Experts of a small language model: 384 SwiGLU neurons an expert, 364M tokens.
Below are experts of layer 2 (counted from 0) of a mixture-of-experts language model. Rows are named router (the router's row for the expert), gate (a neuron's input weights, with its number), up (a neuron's input weights, with its number), down (a neuron's output weights, with its number) and show model dimensions 192-383. Each number is 128 + 32 x the weight over its row's rms, rounded and kept within 0 to 255.
After each expert's rows: "mostly gets" lists some tokens that are sent to it at least half of the time. This comes from a sample of Wikipedia text that the model never trained on.

# expert 0
router [ 93 108 134 143 154 150 131 161 104 130 143 110 180 117  97 100 108  83 161 131 132 158 140 104 144 131 114 122 105 115 133  85 154 128 130 177 139 152 203  88  92 117 115  85 109 188 169 169 130 181 142 122 151 113 133 116 121 130 160 161 128 158 131 169 105 111 111  83 127 167  79 130 173 124  91 105 121 123 162  74 111 197 191 144 115 186  90 123 126  43 137 171 147 114 103 140 174 101 213 140  46 132 132 136  96 156 119 177 112 169 121 107 142 127 180 172 144 216 157 132 125 126 139 108 161  99 116 188 166 173 140 161 144 140 153 115 132  88 109 159 106 115 116 164 128  98  88 121  91 181 127 103 104  74 130 182 149  85  86 114  78 142 170 149 166 116 160 116 130 120  99 110 150 158 170 119 124 127 136  92 133 171 123 112  85 138 148 102 108  51 138  99]
gate1 [119 110 117 129 150 193 137 146  85  92 168 122 109 157 135 139 140 107 104 162 138 165 109 164 107 167 142 101 130 108 163 105 186 176  87 120 142 178 127 135 109  98 143 116 137 151  90 116 107 133 107 165 125  81 124 138 180 140 149  85 120  63 126 142 112 147 151  98  55 109 138  89 112 196 163 105 123 130  81 188 122 134  89 186 174 104 170  89 136 111 119 145 175 114 128 127 146 132 134 131  49  98  77 133  87  92  97  60 124 133 121  90 160 119 141 116 153 129  69 142 103 145 179  93 166 146 149 148 149 114  39 120 120 157  72 120 172 132  96 103 126  56 124 108 113 134 137  67  74 141 113 126 126 127 182 185 119 180  91 154 148 150 166 129 184 146 146  87 123 105  77 112  92 110 143  98 132 103 138 130 110  89 164 148 125 116 101 150 169 135 144 119]
up1 [ 87 184 136 123 154 166 110 135 114 174  87 176 137 159 133 100 111 114  83 200 177  84 113 147 139 116 119 126 150 151  44 136 147 211 164 104 152 109  64 144 105 117 144 141 137  93  88 105 118  61 135 152 155  75 135 142 184  96 104  94 143 100 125  82 113 137 161  87 157 150 137 137 112 157 131  93 109 121  91 117 149  98 122 163 171 139 185 141 140 107 183 118 160 162 119 105 146 142  80  61 113 161  86 121 114 167 133 170 103 180 124 114 170 179 160  99 140 116  84 101  80 177 117 134 105 162 119 121 134 155 134  87 129 134 150 101 182  90  95 148 117 106 180 165 166 135 169 128 175  96 128 135  75 156 133  90 124 190  73 171 113 165 120  96 133 110 123 118 106  60 156  96 126  77 107 164  97 115 144 159  58 111 114 100 143 146 149 134 196 140 133 146]
down1 [113  90 129 139  81 104 103 148  32 128 132 157 142 143 121  99  97 117  56 143 164 114 151 132 114  98  79 131 147  98 115 197 108 131 112 134 126 124 142 116 119 129 134 158 107 133 110 148 126  80 172 105 145 107 140 121 139 153 157 127 101 115 130 121 131  81 196 140 133 157  64 119  35 142 101 115  84  86  84 131 125  97  45 110 146 113  90 153 204 136 102  96 149 119  84 150 185 118 126 110  90 106 102 154 162 164 135 105 175 123 133 130 175  91 167 138 159  88 137 162 138 125 153 100 165 153 146 146 177 113 116 161  96 133 118  52 121 119 135 155 211 111 105 170  87 140  82  98 116 102 141  82 204  99 160 188 108 165  58  73 118 124  94 104 152 146 137 129 170 120 128 115 177 174 108 141 123 122 121 116 115  57 168 120 106 138 151 147 213 114 141 116]
mostly gets: " ", "202", "200", "201", "199", "198"

# expert 1
router [142 141  93 167 141 159 110 103 153 163 133  98 139 121 120 115  90 139 124 179 161 200 144 126  94 103 117 161 122 127 143 108 100 184 210  72 104 121  97  89 129 115 110  62 126  76 178 192 153 142 125  71 146 114 151 126  59 102 102 113 119  64 151  93 139 100 145 145 146 138 150 173 121 181  72  98 119 128  93 107  98 140 128 141 117 168 157 126  84 135  83  66 141 155  65 193 108 133 142 154 133 117 194  86  95 150 112 202 112 140 115 151 135 159  97 155 153 162 157  96 164  82 103 138 205 102 106 144 158  79 122 160 132 119 128  84 135 129 131 161 104 112 123 137 118 127 110 148 184 138 144 110 125  95 163 193 157 104 123 151 110 121 109 104 113 116 109  81  87  94 129 143 174  67  94 131 119 121 125  80 158 103 139 151 149 155 160  85 123 146 119 130]
gate0 [103 145 110 119 170 106  82 129 111 142  84 115  94  80 124 200 163 173 122 116 206 164 169  76 199 128 139 115 104 130 154 130 107 143 151 113 146 176  91  90 115 174 142 130  98 158 206 114 110 172 152 104 118  88 159 119 144 123 159 101 158 139 138 126  97 165 137 111  68 140 114 179 155 110  94 185  91  95  94 132 117 147 131 124 134  41 143 186 143 115 193 102 160 123 112 151 100 165  94 134 102 128  81 144  89 109 119 204 131 161  82 146 117 148  82  80 138 157 157 124 130 135 178 112 210 163  64 131 168 139  89 156 123 126 130  90 155 113 106 168 164 112 131 148  69 151  89 213 159 118 158  90 144 112 138  82 110 151 117 122 105 138 121  65  95 121 188 151 135 128 102 112 184 125 126 147 148 114 137 113 129 197  76 167 132 141 138  98 139 199 147  73]
up0 [135 179 138  80 169 136  79 114 163 123  70 139 152 130 126 150 139 147  64 142 178 187 103 136 129 100  95 133 115 110 160 126 145 144 115 154 169 140 113 129  78 160 102 106  84  83 183  77 149 121 173 100 152 103 149 129 159 123 174 115 126 128  86  56 138 119 114 128 136 134  95  96 165 169 103 161 113 167 108  98 114  54 133 165 163  70  65 183  94  99  98 130 169 127 140 162 101 170 132 197 107 133  98 178 159 152 110 170 100 159 148 152  76 106 107  98  94 115 154 111 145 141  98 157 192 123  85 142 143 135 105 141 109  95 153 113 151 192 147 139 122 103 117 121  75 154  77 112 153  92 130 118 141 147 106  99 142 175 142 161 130  62 197  78 133 120 100 137  98  84 115 100 165 121 102 122 133  85 142  91  44 149  83 161  83 132 183  99 127 135 132  97]
down0 [144  88 180  54  99  67 100 116 130  97  80 123 125  75  50  97 110 146 103 126 130 157 164 167 173 150 113  67 144 163 178  92 139 156 176 181 180 124 131  81  83 127  83 139  71 176 107  53 148 149  59  76 156  86 130 150 183 171  72  78 134 145 150  75  94 117 140 114 147 151 105 134  61 157 157 106 123 103 161 155 166 102 161 117 132 158 124 159 133 169  99 155  94 103 164 154 123 104 161 153 158 158  82  81 138 176 146 100 140  60  90 208  86 189 162 169 130  82 137 112  83 126  57 133 136  95  93  97 174 173  96  82 160 104  99 159 137 152 122  95 130 136 167 139 140 100 110  99 132 161  69 122 143 144 110  75 123  77 113 105 129  86 178 130 126 136 120 148 107  90 101 165 119 133  89 155 156 161 148  89  86  88 137  95 134 103 145 129 156  97 123 169]
mostly gets: "ed", " first", " one", " not", " two", " also"

# expert 17
router [151 112 187 130  83  72 131  89  71 112 116 193 117 149 120 131 171 126 128 161 120 106 117 171 136  96 100 112 138 119 117 105 142 101 176 134 133 116 111 105  63 147 157  87 190  93 159  84  97 126 146 146 113 110 115 150 102 133 187 139 145 168 128 120  79 142 139  77 141  86 145  98 144 160 162 183 111 169 134 194  91  94 111 133 122 180 150 126 130  75 166 182 168 146 102 104 129 149 152 145 111 121 147 149 121 180 119 171 151 107 134 113 119  94 158 111 139 119 115 133  85 131 159 176 102 101 122  91 118 120 117 111 128 141 176 163 123 118 168 161 125  87 144  89 108 157 168 125 110 117  97 137  96 158 180 100 152 135 116 157 146 113 135 105  96  85 184 129 187 101 147 131 115 118 128 163  95 113 161 129  92 193 158 165  63 147 141 139  86  99 146 154]
gate0 [140 160 161 118 109  95 198 142 150 174 129  94 135 122 115 116  89 102 108 124 128 172 205 123 110 158 123 150 105  91 136  80 133 117 193 149 129  96 115 183 163 127 102 147 107 134 133 137 115 149 109 148 113 101 116 140 140 154 118 107 149 154 143 180 113  76 157  56 161 134  70  79 116 154 168 120  76 130 145 143 128 146 116 130 191 149 182 152  83 134  97 131 118  90 174 125 115 109 117 143 161  57 131 122 176 120 101 161 172 188 119 130 206 164  64 155 143  74 144 101 142 175 148  72 189 165 137 128 186 102 199  78 109 128  98 139 110 108 139 110 196 107 129  83 168 187 118 126 108 137 129 121  88 129 148 122 133 160 174 134 162 126 171 164 107 140 112 150 147  98 135  30 164 111 155 134 125 141  94 117 151 104  92 108  70  75 163  78 128 121 138 161]
up0 [138 158 147 101 106  97 162 118 134 160 113  84 107  93 117  58  69 132 131 119 105 137 165 124 114 173 138 137 105 131  81 120 153 139 154 142 112  64 136 165 173  87  97 152  82 166 101 148 112 130  97 166 150 135  74 120 134 124  80 108 124 146 136 187 158  56 188  73 143 155  74 112  89 137 190 159 153 136 128 116 131 147 145 102 212 144 158 148 115 117 102 153 141 107 149 135 101 125  97 148 156 104 110 117 144 119 113 161 144 156 149 102 149 141 109 117 144  56 110  95 122 170  82 127 132 159 127  71 121 130 170  30 160 140  76 133  97  40 153 136 169  96 119  76 180 177 131 120 114 121 172 115  93 126 106 174 115 172 136 150 144 114 133 165  76 155 101 101 150  93  91  60 156 182 131 126 103 152  71 140 122 103  80 132  32  84 157  70 120 116  96 140]
down0 [164 162 157 103 103 169 141 211 185 130  78 101  76 125 131 112 112  59 161 141  73 161  85 136 156 178 116 133 158 129 108 184 129 163 116 120 115 211  68 151 153 150  96 131 124 192 134  73 119 153  98 140 150 114 109  97  93 185 118 125 182 130 110 145  97 120 206  89  93 181  75  97 147 175 151 147  85 199 165 174  58 139 120 106 130 151 147 142 168 133 169 166 124 157 138 136 120 216 146 141  83 151  57 106 198 137  85 134 107 146  59 106 134 147 109 146 131 116  92 114 156 101  70 169 168  90 167 141 110 191 103 150 137 165 103 156 118 144 159 119 163 137 148 143 161 131 133 168 117  84 133  99 125 162 102 164 141 157 148 142 132 137 150 129  73 157  85 168 144 100 152 135 150 128 150 110 125 129 109 111 151  93 106 129  93 140 143 126 121 172  75 129]
mostly gets: " and", ",", " as", "),", " which", " or"

# expert 13
router [110 101 127 143 137 178 152 156 136  67 163  85 179  90 112 132 130 115 153  57 103  83 187  95  80  74 112 145  95 198 105 129 111 140 109 147 168 169 130 120 124 121 125 172 139 142  89 195 144 109 122 136  98 126  77 158 197 185 108 146 124 197 129 183 163  77  94 134 147 121 128  96 131 145  85  96 144 136 118 140 200 147  95 109 174 149  94 154 115 130 155 180  91  77 180 140 156 172 151  88 147 131 125 163 170 126 156 155 142 132 167  79  73 157 102 170 126  96 123  95 155 186  95 103 139 163 139  83  95 158 103 141 145 193 141  53  67 105 139 128  95 134 127 138 153 164 109  70 125 143 123 118 100 165 183 111  94 100 105 126 180 146 171 129  85 155 117 107 179 126 162 135 107 125 111 132 106 162  77 137 125 116 143 103 136 145 123  77 118 102 143 126]
gate1 [ 59 177 188 156 119 187 118 132  94 122 170 164 107 113 143 101 147  94  66 150 166 118 149 138 132 156 144 113 133 119  81 129 160  87 112  92 114  96 175 151  54 196  98 146 151  89 204 165 138 134 109 102  42 122 157 118  70 168  88 100 143 146 130  68 148 127  96 175 136 136 123 135 130 119  99  77 158 157 137 133 180 113  46 155 131 163  89 133 147 141 152 124  96 135 179 112 142 118  99 145 125 108 109 195 129 131 152 127 188 145 130 111 120 180 152  95 111 160 170 153 110 115 173 103  78 142 133  63 104  80 140 155 147  97 146 181 154  82 136 163 169 124 136 189 101 159  95 101 166  44 131 106 157 132 110  84 134  87 140 128 124 128 159 120 136 127 160 137 183 121 141 154 157 143 118 103  38 119  85 172 110 113 151 173 103 138 141 124 147  99 144  85]
up1 [120 105 114  55 197 107 139 192  66 181 102 100 128 158 149 149 147  93  99 153 142  77 122 132 100 110  85 130 141 119 120 153 151 156 124 133 172 142 105 149 101 118 132  92 148 156 162 133 116  78  92  99 183 139  84 133 188 125  88 140 134 154 121 157  95 134 167 113 174 148 161 131 106 133 153 141 172 170 129 192 136 153 173  71 117 152 108 157 136 100 135 149 142 194  55  80 178 131 133 125 152 121 145  85 156  75  97 149  48 118 120 150 191 116 116 185 161 160 115 106 153  88 112 170 201 113 132 192 154 173 122 117 152 165 124  17 140 138  82  86 110 185  92  92 178 129 164 166  98 181 113 164  80 145 133 123 117 150  80 128  90 149 100 117 136 161 120  84 153 105 128 156 159 145 187  82 153 157 126 125 125 131 125 134 109 183 121 134 115 124 108 159]
down1 [128 118  74  78 128  75 140 149  71 121 154 150 114 118 132 143  87 115 151 142  83 140 107 153  87 124 137  73 140  70 104 105 149 162 153 153 133  92  96 143 155 130 171 142 116 132 116 162 162 151 112 136 110 146 157 115 161 143 147 118 142 143 171 148  77 139  59 119 176  69  86  96  95 122 126 156 167 163 166 158 161 107 124 155 190  62 142 193  95 142  89 126  98  88  81 133  57 129 134  97 153  81 148 142 132 129  98  76 110  93  75 122  81 106 141  88  78 102 135 167 111 154 132 107 203 125 119 134  73 167 140 162 167 153  61 110 107 141 149 125 149 112 201 180 152 139 146  83  72 136 120 102  90 181 104 117 123 124 176 124 180  90 153  86 182  90 151 201 146 174 123  66 176 115 135 176 163 186  83  91 116 154 102  93 137 146 111 132 167 173 150 124]
mostly gets: "==", "===", " team", "=", " season", " Party"

# expert 4
router [101 139 107 103 122  68 121 163 193 125  75 123 112 133 107 138  87 121 148 162 122  93 101 131 127 208 131  53 150 125  95 129 157  74 103 139 109 110 164 126  68 137 120 160  89 146 135  73 139  91  91 155 121 101 168 127 176 144 121 118 202 135 141  97 134 130 103 175 131  93 107 196 125  43 118 103 147 145 122 167 119 163 133 179   9 120 166  66 147 141 123 108 180 134 124 105 198  71 126 165 126  72 149 106 142 165 136 116 210 115  87 187 170 117 114 154 199 120 118  83 157 112 126 120 163 109 144 152 114 105 146 189 143 120 139 127 127 135 181 128 133 114 146 109 178 163  91 127 110  70  88 142 156 142 135 148 104 111 183 120 122 144 144 149 144 131 131 147 119 120  97 180  68 142 158 160 103 101 148 194 140 125 133 105 113 158 145 107 127 120 107 116]
gate0 [122 168  86 145  99 113  62  98  60  92 115 182 175 134 125 207 149 113 150 134 145 157 166 126 139 153 113 106  63 113 103 108 142 105 123 125  91 124 145 128 198 167 149 126 106 158  82 115  83  84 106 126 135  83 126 176 177 137 111 120 197 101 141 126 141  96  84 116 104 122 121 140 164 109 118  84 127 144 141 114 164 131 174 115 114  99 158 163 117 161 160 136 140  95 138  95 106 119  88 144 152 123 148  76 148 146  88 147 131  98  52 135 147 124 167 118 155  93  85 162 197 106 135 106  90 123 104  66  91 175 118 117  82  97 117 129 102 137 124  91  73 135 100 163 132  76 136 116  52 112 120 150 135 106  84  90 117  77 123 203 106 128 109 118 172 105  97 147 178  83 100 146  72 137 112 150 155  61 149 108 111 124 167 139 119  78 131 113 151 178 100 102]
up0 [ 83 160 104 130  52 116  99 120  95 101 106 186 200 145 155 157 176 148 105  94 147  86 117 117 110 120 121 132 103  65 111 132 123 120 129 167  87 144 114  97 168 144 119 108  80 138  67 125 109 102  79 145 142 104  87 152 174 160 110 131 191 180 137 107 128 160  70  65 158 157 117 155 133  66 116 122 129 150 130 114 128 102 138 147  87 135 155 152 127  92 167 153  99 126  87  94 101 141  74 145 159 144 197 132 148 137 129 156 131 136  92 116 102 111 138 131  97  98 118 152 137 104 124 119 123 107 149 119  73 111 101 111 123  91 129 146 126 215 152 151 145 139 131  76  91 102 129 112  58 133 143 140 124 127 104  80 138 129 136 200 128  81 115 112 158  98 105 149 153 115  89 107 140 104 147 202 152  72 151  48 123 122 226 105 222  79  97 120 178 153 105 100]
down0 [142 110 111  74 157 125 217  60 124 141 136 129  82 174 130 128 119 172 142 117  64 112 103  81 123 125 186  99  51 135 164 178 128 201 161 111 113 155 119 167 124  73 112 133 154 145 108 134 177 158 117  84 123 132 145 135 108  88 137 131  48  89 133  91 113  79 115 182  87 139 129 138 148 185 178  93  84 164 103 142 136 106 104  93 132 181 139 133 162 141 122 149  91 142 103  70 150 155 129 147 170  72 130  93  82 148  39  65  75 152 109 170 148 125 112  93 165 148 166  43 143 135 129 174 153 156 146 103 134 153 117 153 122  97 128 146 101 158  93 119 103 100 132 227 139  78 105 117  97 125 166 115 139 185 127 161 116  97  95 107 127  60 163 124 112 195 175 133 204 105 154  87 165 134 166 148 142 102 142 148 128 111 131 126  81 137 180  88 149  89 111  89]
mostly gets: " of", " was", "s", " is", "ar", "ic"

# expert 6
router [145 179  59 102 101 112 162 140 141 110 121 114 119  93 139 140 117 133 125 156 106 131 118 157  82 148 128 107 185 178 132 118 151 100  98  50 160 119 115 144 170 138 123  97 104 171  71 165 102 106 142 125 129  95 136 185  88  96  90 143 106  64 127 110 110 132 125 165  86 129 154 105 110  99  86 169 151 174  90  87 141 101 148 114  71  90 121  94 123 199 127 122 132 130 105 119  82  93 114 139 149 152 150  86 136  78 128  68  52 135 106 160 119 110  95 103 186 157 130 126 150 115 165 130  97 173 128 105  77 141 133 115  72 135 124 175 111 179 106 142 134 193 100 143 143 125 138 125 136 118 119 141 162 115 149 127 156  93 128 160 133 100  99  68 140 148 156 122  95  91 134 133 162 112 221 122 120  87  85 213 150 102 155 134 157 101 149 151 104 132  69 123]
gate1 [140 174 102 124 106 105 116 135 129  89 140  92 116 162 117 124 164 137 138 109 126  94 115 172  64 157 176 135 147 115 139 147 110 181 124 147 124 103  87 166 143  98  64 127 147 151  51 120 106 149 142 121 125 142 151 149 164 105  88 152  91  74 108 192 107 130 159  87  99 116  94 100 186 161 129 171 126 146 113 142 170 133 123 108 150  99 138 171  64 164  72  95 146 134 142 168 121 123 120 141  46 106 103 145 127 131  87 125 182 126 104 129 145 131  75  89  82  98 146 140 139 131 142 130 103 138 106  99 126 132 129 160 187 102 167 182 113 179 122 150 108 104 112 144 109 100  99 113  84 201 112  89  39 160 111 131 157 131 130 132  83  75 116 171 118 110 138 157 103 122 100 113  77 172  74 139  86  77 142 140  83 178  91 150  93  93 198 106 172 116  85 120]
up1 [121 157 136 100  77  72 144 133 139  92 142  99  90 139 177 123 132 119 116 105 100  76 149 161  60 149 191  95 133 124 112 125 117 187 109 110 149 112  99 152 131 127 115 153 152 161  96 128 116 180 140 111 131 155 151 153 147  94  57 151 119  93 112 168 112 139 127 102  91 117 124 118 166 156 152 189 149 143 144 139 185  87 120 108 121 128 151 149  40 156 100 139 172 103 163 157  94 100 155 159  65 107 120  98 116 127  87 133 220 140 120 141 141 152 124  69 131 143 173 122 113 132 143 160 128 133 115 125 161 185 121 225 143 153 140 152 109 146 110 107 136 107 109 104 117 126 102 115  69 182  90  95  65 124 149 151 152 161 184 106 106  72  85 165 127 135 146 165  86 150  62 109 123 161  96 154 112 102 165 122 128 100  93 135 151  88 122 142 152  79  96 171]
down1 [119 139 147  81 198 142 163 106 113 106  98 162 146 134 134 120 131  61  87 147 123 179 143 124 132  81 104 119 148 137  83  91 130 102 110 180  88 118  97 138 153 127 122 141 138 151 147  74 132 112 146 150  96 138 104 119  87 129 142  96 142 173 221 108 158  99 144 151 139 140  95 152  78  90 115 111  88 127 159  99 121 118  84 104 128 159 142 107 152 131 126 139  95 135 113 149 157  93 194 144 111 161 188 147 120 168 126 113 123 105  44  89 151 100 143 145 105 106 111 121 105 115  82 126 112 114 155 132 138  68 106 125 174 135 178 102  88 111 109 124  99 161 102 132  95 159 162 110 197  89 129 161 154 134 100 110 130 104 107 112 144 170 147 101 110 139  89 100 195 186 158 164 142 106 163 138 136 125 104  68 131 103 139 119 148 158 107 119 148 200 187 161]
mostly gets: " to", " in", " the", " a", " from", " for"

# expert 8
router [186 125 137 148 124 135 146 151 128 176 116 129 128 111  86 107 142 141  64 127 147 190 127 137 166 154 175  98  74  94 166 119 193  86 108 114 133 191 117 112 130 160  99 121  55 136 139  92 152  63 185 138 114 167 102 110 130 132 155  91 113 163 144  82 125 125 121 149 119 105 235 151  98 110 137  84 113 104  82 179 133 150 139 143  82 171 116 135  97 110 131  94 148 135 163 112 127 100 120 149 124 129 109  96 112 105 143 220 167  88 129 105 104 151 136 134 112  76 126 106 112  93 124 175 141 116 113 174 139 105 117  87 156 165 141 161 156 147  82 142 211  98  89 126  87 121 109 116  97 139 172 103 129 156 110 144  83 136 116  69 100  82  46 115 166 100 155 141 104  84 153  79 143 140 165 183  90 119 170  88  59 197 100 138 162 150 129 126 132  82 121  99]
gate1 [111 185 125 114 137 172 154  85 164 146  94  97 115 127 160 118 125 184 129 145 123 106 148 157 133 126  80  91  71 122 106  94 100  92 152  93  64  90 135 166  61 143  92 171 174 120 121 112  96 144 140  97 190  98 102 113 149 139 120 103 140  83 130  98 113 147  88 142 137 136 118 152  69 179  96 118 158  85 170 123 197 227 124 187  87 134 121 158 118 140 122 124 107 182 164 192  95 147 146 137 123 136  95 164 142 146 109  93 179 136 160 112 146 119 151 135 188 122 106 119 160 138 108 178 121 111  75 123  93 114 103 177  72 146  78 116 154 117 150 110  23 180  67  98 153 159 136 117  98 143 178 145 127 153  96 151  93 123 130 136 111 144 128 176 127  86 137 166  90 167 120 143 139 118 153  63 111 103 150 137 147 135 163 125 196 135 145 111 127 110 181 106]
up1 [104 109 153 107 144 119 131 129  88 143 128 125 132 105  71 129 140 108 111 167 177  86 126  47  80 121 120 131 147  99 104 136 144 212 145 138 196 129 115 106 152 119 150 121  88 158  99 171 119  96 132 187  73 171 159 182 118 126  99 139  88 133  97 191 197 120 169  95 129 134 169 152 115 156 155 184  53  88 132 114 128 171 122 160 134 156 134 130 132 131 116 166 128 114  99   5 139  78 134 144 120  79 128  79 157 116 136 165 110 112 166 166 102 127 103 160 118 135 156 165 102 141 122  84 161 122 169 201 105 148 119 129 147  98 107 186  93 179  83 160 159 111 173  89  79  96 137 110  95 122  88 164 124 105 165 191 144 115 135 137 164 127 110 132 116 138 111 138 200 135 161 137  86  96  68 188 241 104 154 210 100  98 113 151  75 136 138 176 176 153 117 115]
down1 [143 108  94 157  31  83 114  88  61 101 135 147 151 155 142 142 158  74 145 130 131 160 130 186 119 203  92 118 101  92 151 134 103 104 132 124 185 184  99 159 158 143 131  79 132 141 139  98 177  96  46 116 119 123 184 170 116 154 148 139 136 148 125 168 149 148 128 127  72 188 125 135 150 149 103 133 123 146 119 131 116 126 135 159 121 129 131 105 140 113 149 173  95  71 151  85 178 176 129 110 130  93 136 166  74  95 166 196 198 161 160 113 128 143  88 126 116  83 111 151 110 131 142 120 117  93 157 148 138 116 146 117 177 160 186 115 112 188 101 107 127 139  77 126 176  94 171 116 130  99 136 167 116 157 179 143 156  75  60 174  78 123 169 120 212 157 106 117 165 130 121 139  87 140 179 155 134 155 129 143 110 132 118 196 108 115 137  96 115 106 126 123]
mostly gets: "9", "3", "0", "2", "5", "1"

# expert 10
router [124 138 125 141 189 123  58  90 135 211 120 122  96 167 137 160 154 100 106  88 152 119 130 139  94  78 130 125 143  93 106 109 132  80 101 114 158 110 117 136  97 125  91 114 155  80 150 121 191 187 166  94 138  97 177 136 131 155 130 132 138 177 132 134 164 137 160 107 169 208 218 120 161  99 114 141  73  65  82  85 158  61 135 170  75 110 103 168  92 139 137 118  88 134 115 106 169 136 171 194 144 109 161 152 108 117  68  91 106  94 146 131 140 134 123 159  98 102 121  99 163 153 144 169 100  64 158 143 201 106 154 159 193  74  55 176 153  62 128 141  74 132 155 140  90 149  83 119 140 158 178 147 124 121  84 184 178  78 140 105  72 128 163 149 182 130 137 165 139 126 121 157 113 106  51 129  98 165 106 122 117 158  75  72 111 121 140 146 148 112  76 144]
gate0 [103 125 111 188 112 135 121 133  64 137 121 148  82 128 158 124  67 151  90  46 149 114 162 167 136 157 111 163 135 130 109 152 117 132 107 133 150 128 152  98 206  58  97 117 111  93 133 166 178  76 147 153 157 138 131  92 118 182 127 160 104 179 127 166 116  80 108 119 190 102 107  82 103 122 192 102 119 148  98 145 134  68 166 117 131 148 121 149  90 188 105 134 127 141 158 119 132 122 148  55  48 127 101 169 107  91 160  98 169 137  82 118 118  94 123 106 136 127 153 141 152 150 161 176 115 118 126 182  66 151 167 144 159 109 141 173 137 115 129 124  80 144 170 149  89  96 130 148 120  83 175 129  78 109 111 108 154  45 143 144 121 105 159 183 140 102  94 122 180 117  89  85 139 219 135 126  88 122 116 125 134 132 113 251 119  64 129 101 108  75 107 138]
up0 [170 141 160 106 178 133 147 148 170 127 152 110 161 150  88 119 205 146 155 192 105 158 121  73 101 117 151 129 126 120 154 131 114 112 128 126  94 122 133 138  51 211 168 149 135 158 150  88  77 203 118 114  75 104 136 156 158  74 109 113 135  89 139  83 157 158 165 132  83 176 147 143 138 125  59 153 149 127 149  94 116 165 104 127 107 148  94  94 158  71 188 109  95 124 124 144 107 141 125 199 208 111 152  83 131 170 126 155  94 107 185 160 180 162 125 151  83 111 115 113  92 119 104  83 158 134 121 101 185  95  98 103 105 116 114  70  91 148 114 148 161 123 113 117 174 177 138 115 164 152  90 161 179 149 168 148 107 174 116 126 135 138  85  58 130 106 146 151  63 118 159 154 116  52 105 146 110 132 150 176 101 136 129   6 127 185 107 162 136 170 170 120]
down0 [158  74 111 138 103  99 141  69 132  68 123 139 113 163 173 155  90 146  87 139 105  91 158 147 146 121 119 152 133 147 156 181 157 154 133 115 106  54 150 155 179 170 132 101 110 136 129 120 231  70 111 146  84 142 127 172  82  74 137 143 127 151 131  72 151 150 149  91 112 165 180 105  92 153  87 147 136 123 193  92 176 117 165 103 123 127 135 164 159 128 176 142 170 170 127 112 139 105  65  59 134  58 129  84 149  99 119 104  92 182 166  75 147 135 156 115 100 126 124 181  99 161 179 130 133  78 189 170 113 178 135 165 169 165 182 125 140 150 106 113 177 119 101 200  91 159 137 143 106  82  94 113 122 103 122  69 166 153 136 135 125 136 113 165 144 145  92 117 182 123  56  73 126  66 148  92  93 133 154 135 105 109 179 122 126  70 106  85  73 126 160  98]
mostly gets: ".", "|", ".\n\n", ".\n", "==\n\n", ")."

# expert 12
router [ 84 149 131  88  93 140  94 164 135 169 175 148 133 104 170 130 133 124 131 116  82  97 160 117 132  97 139 186 116 100 146 183 171 124 196 128 101 151 185 107 100 116 106 166  93 117 140  69 127 146 124 176 184 118 154 122 165 139 102 100 102  91 110 146  82 101 123 131 126 102 109 165  95  99 160 116 165 122 196  69 133  64 152  62 154  91 190 139  96  58 118 146 154 144  92 131 101  89 115 117 116 158 111  58 127 148 196  72 120  65 153 103 133  72 146 105  93 170 112 169 106 119 134 126 119  89 106  83 103 132 114  94 171 116  90 180 112  92  98  99 129 162 109 117 121  57 172 204 195  95 161 152  88 113 139 111 160 127 156 133 116 142 127 101 135 136 148 117 107 155  95  97 112 188 134  98 109  87 148 118  89 140  73 138 111  93 195 146 166 145 180 114]
gate0 [109 188 106 114 189 110 124 123 169 103 174 135 175 165 140 132 160 138  93 121 140 188 119 115 163  92 110 108 136 132 183 131 135 162 107 137 121 150 217 155 114 124 130 168 114  74 149 178 138 154 155 150 210 113 152 150 170 140 119 137 134 123 109 181 115 134 106 133 136 100 135  98  95  99 176 164 140 139 155 123 130 164 185 163 190 129 137 121 171 103 128 148 172 117 177 155 126 116  92 126 109 178 140 196 116 123 109 150 170 140 136 125  49 125 137 108 104  85 129 126 179  61 117 106 113 167  97 142 128 119 123  81  76 114 154 144 154 138 164 118 112 181 122 162  97 137  96 147 180 137 119  75 128 116 112 109  95 125  72 104 140 141 132 136  83 142 117 137 118 119  97 122 120 169 114 162 136 157 105 102 129 133  80  81 146 160 160 194  98 126  91  72]
up0 [ 99 108  97 140 168 218 184 144  99 104 141 128  84 135 155 183 107 173 110 109  94  75 150 170  74 165 124 161  96 143 134  56 134 169 114 108  73 123  93 102 156 141 119 158 138 107 120 104 100 119  65 132 110 105 163  83 146 117 108  85 157 197 146 118 163  78 102 128 163 130 134 113 162 131 128 104 126 127  73 138 168 126 115  98 114 142 104 194  85 175 150 120  68  45 109 100 151 121 156 105 101 117 113 108 172 161 130 129  93  82 136 134 193 113 153  85 181 114  89 132 143 149  85 184 190  74 149 133 104  72 131 126 105 192 100 134  95 127 116 149 144 106 110 158 102 103 139 123 158 122 118  77 115 131 168 118 144 107 131 159 140 124 155 130 111 102 134  87  99 140 106 103 204 117 113  95 165 103  85 161  96 133 135 153 138 131 132 106 167 122 178 136]
down0 [ 84 116  93 112 166 169 115 120 171 143 204 163  93  94 152 102  60 121 158 101 109 155 157 133 142 118 113  67 122 127 114 132 175 193  91 105 139  85  74 119 144 122 128 230  92 119 139 130 165 124 173 179 151  97 144 163 150  88 112 193  80 186  97 135 150 117 110  80 118 116 103 118 121 164 139 103 142 146 137 139 123  89  70 143  94 155 162  95 149 154 204 122 122 180  99 158  67  96 141 122 123 107  77  96 111  85  93 148 159 111 121 127 127 106  98 115 122 101  90 103 113 143 104 118 145 145 152  68 124 140  89 110 157 123  83 108 136 116 153 113 186 124 124 133  80 127 147 113 174 122 165  90 131 119  83 141 150 117  88 152 188 135 130  99 126 139 170 124 158 154 125 163 120 144 155 169 168 142  87 136 164 161 180 146 146 177 160 140 137 178 147 130]
mostly gets: "f", "p", " h", " f", "un", "ap"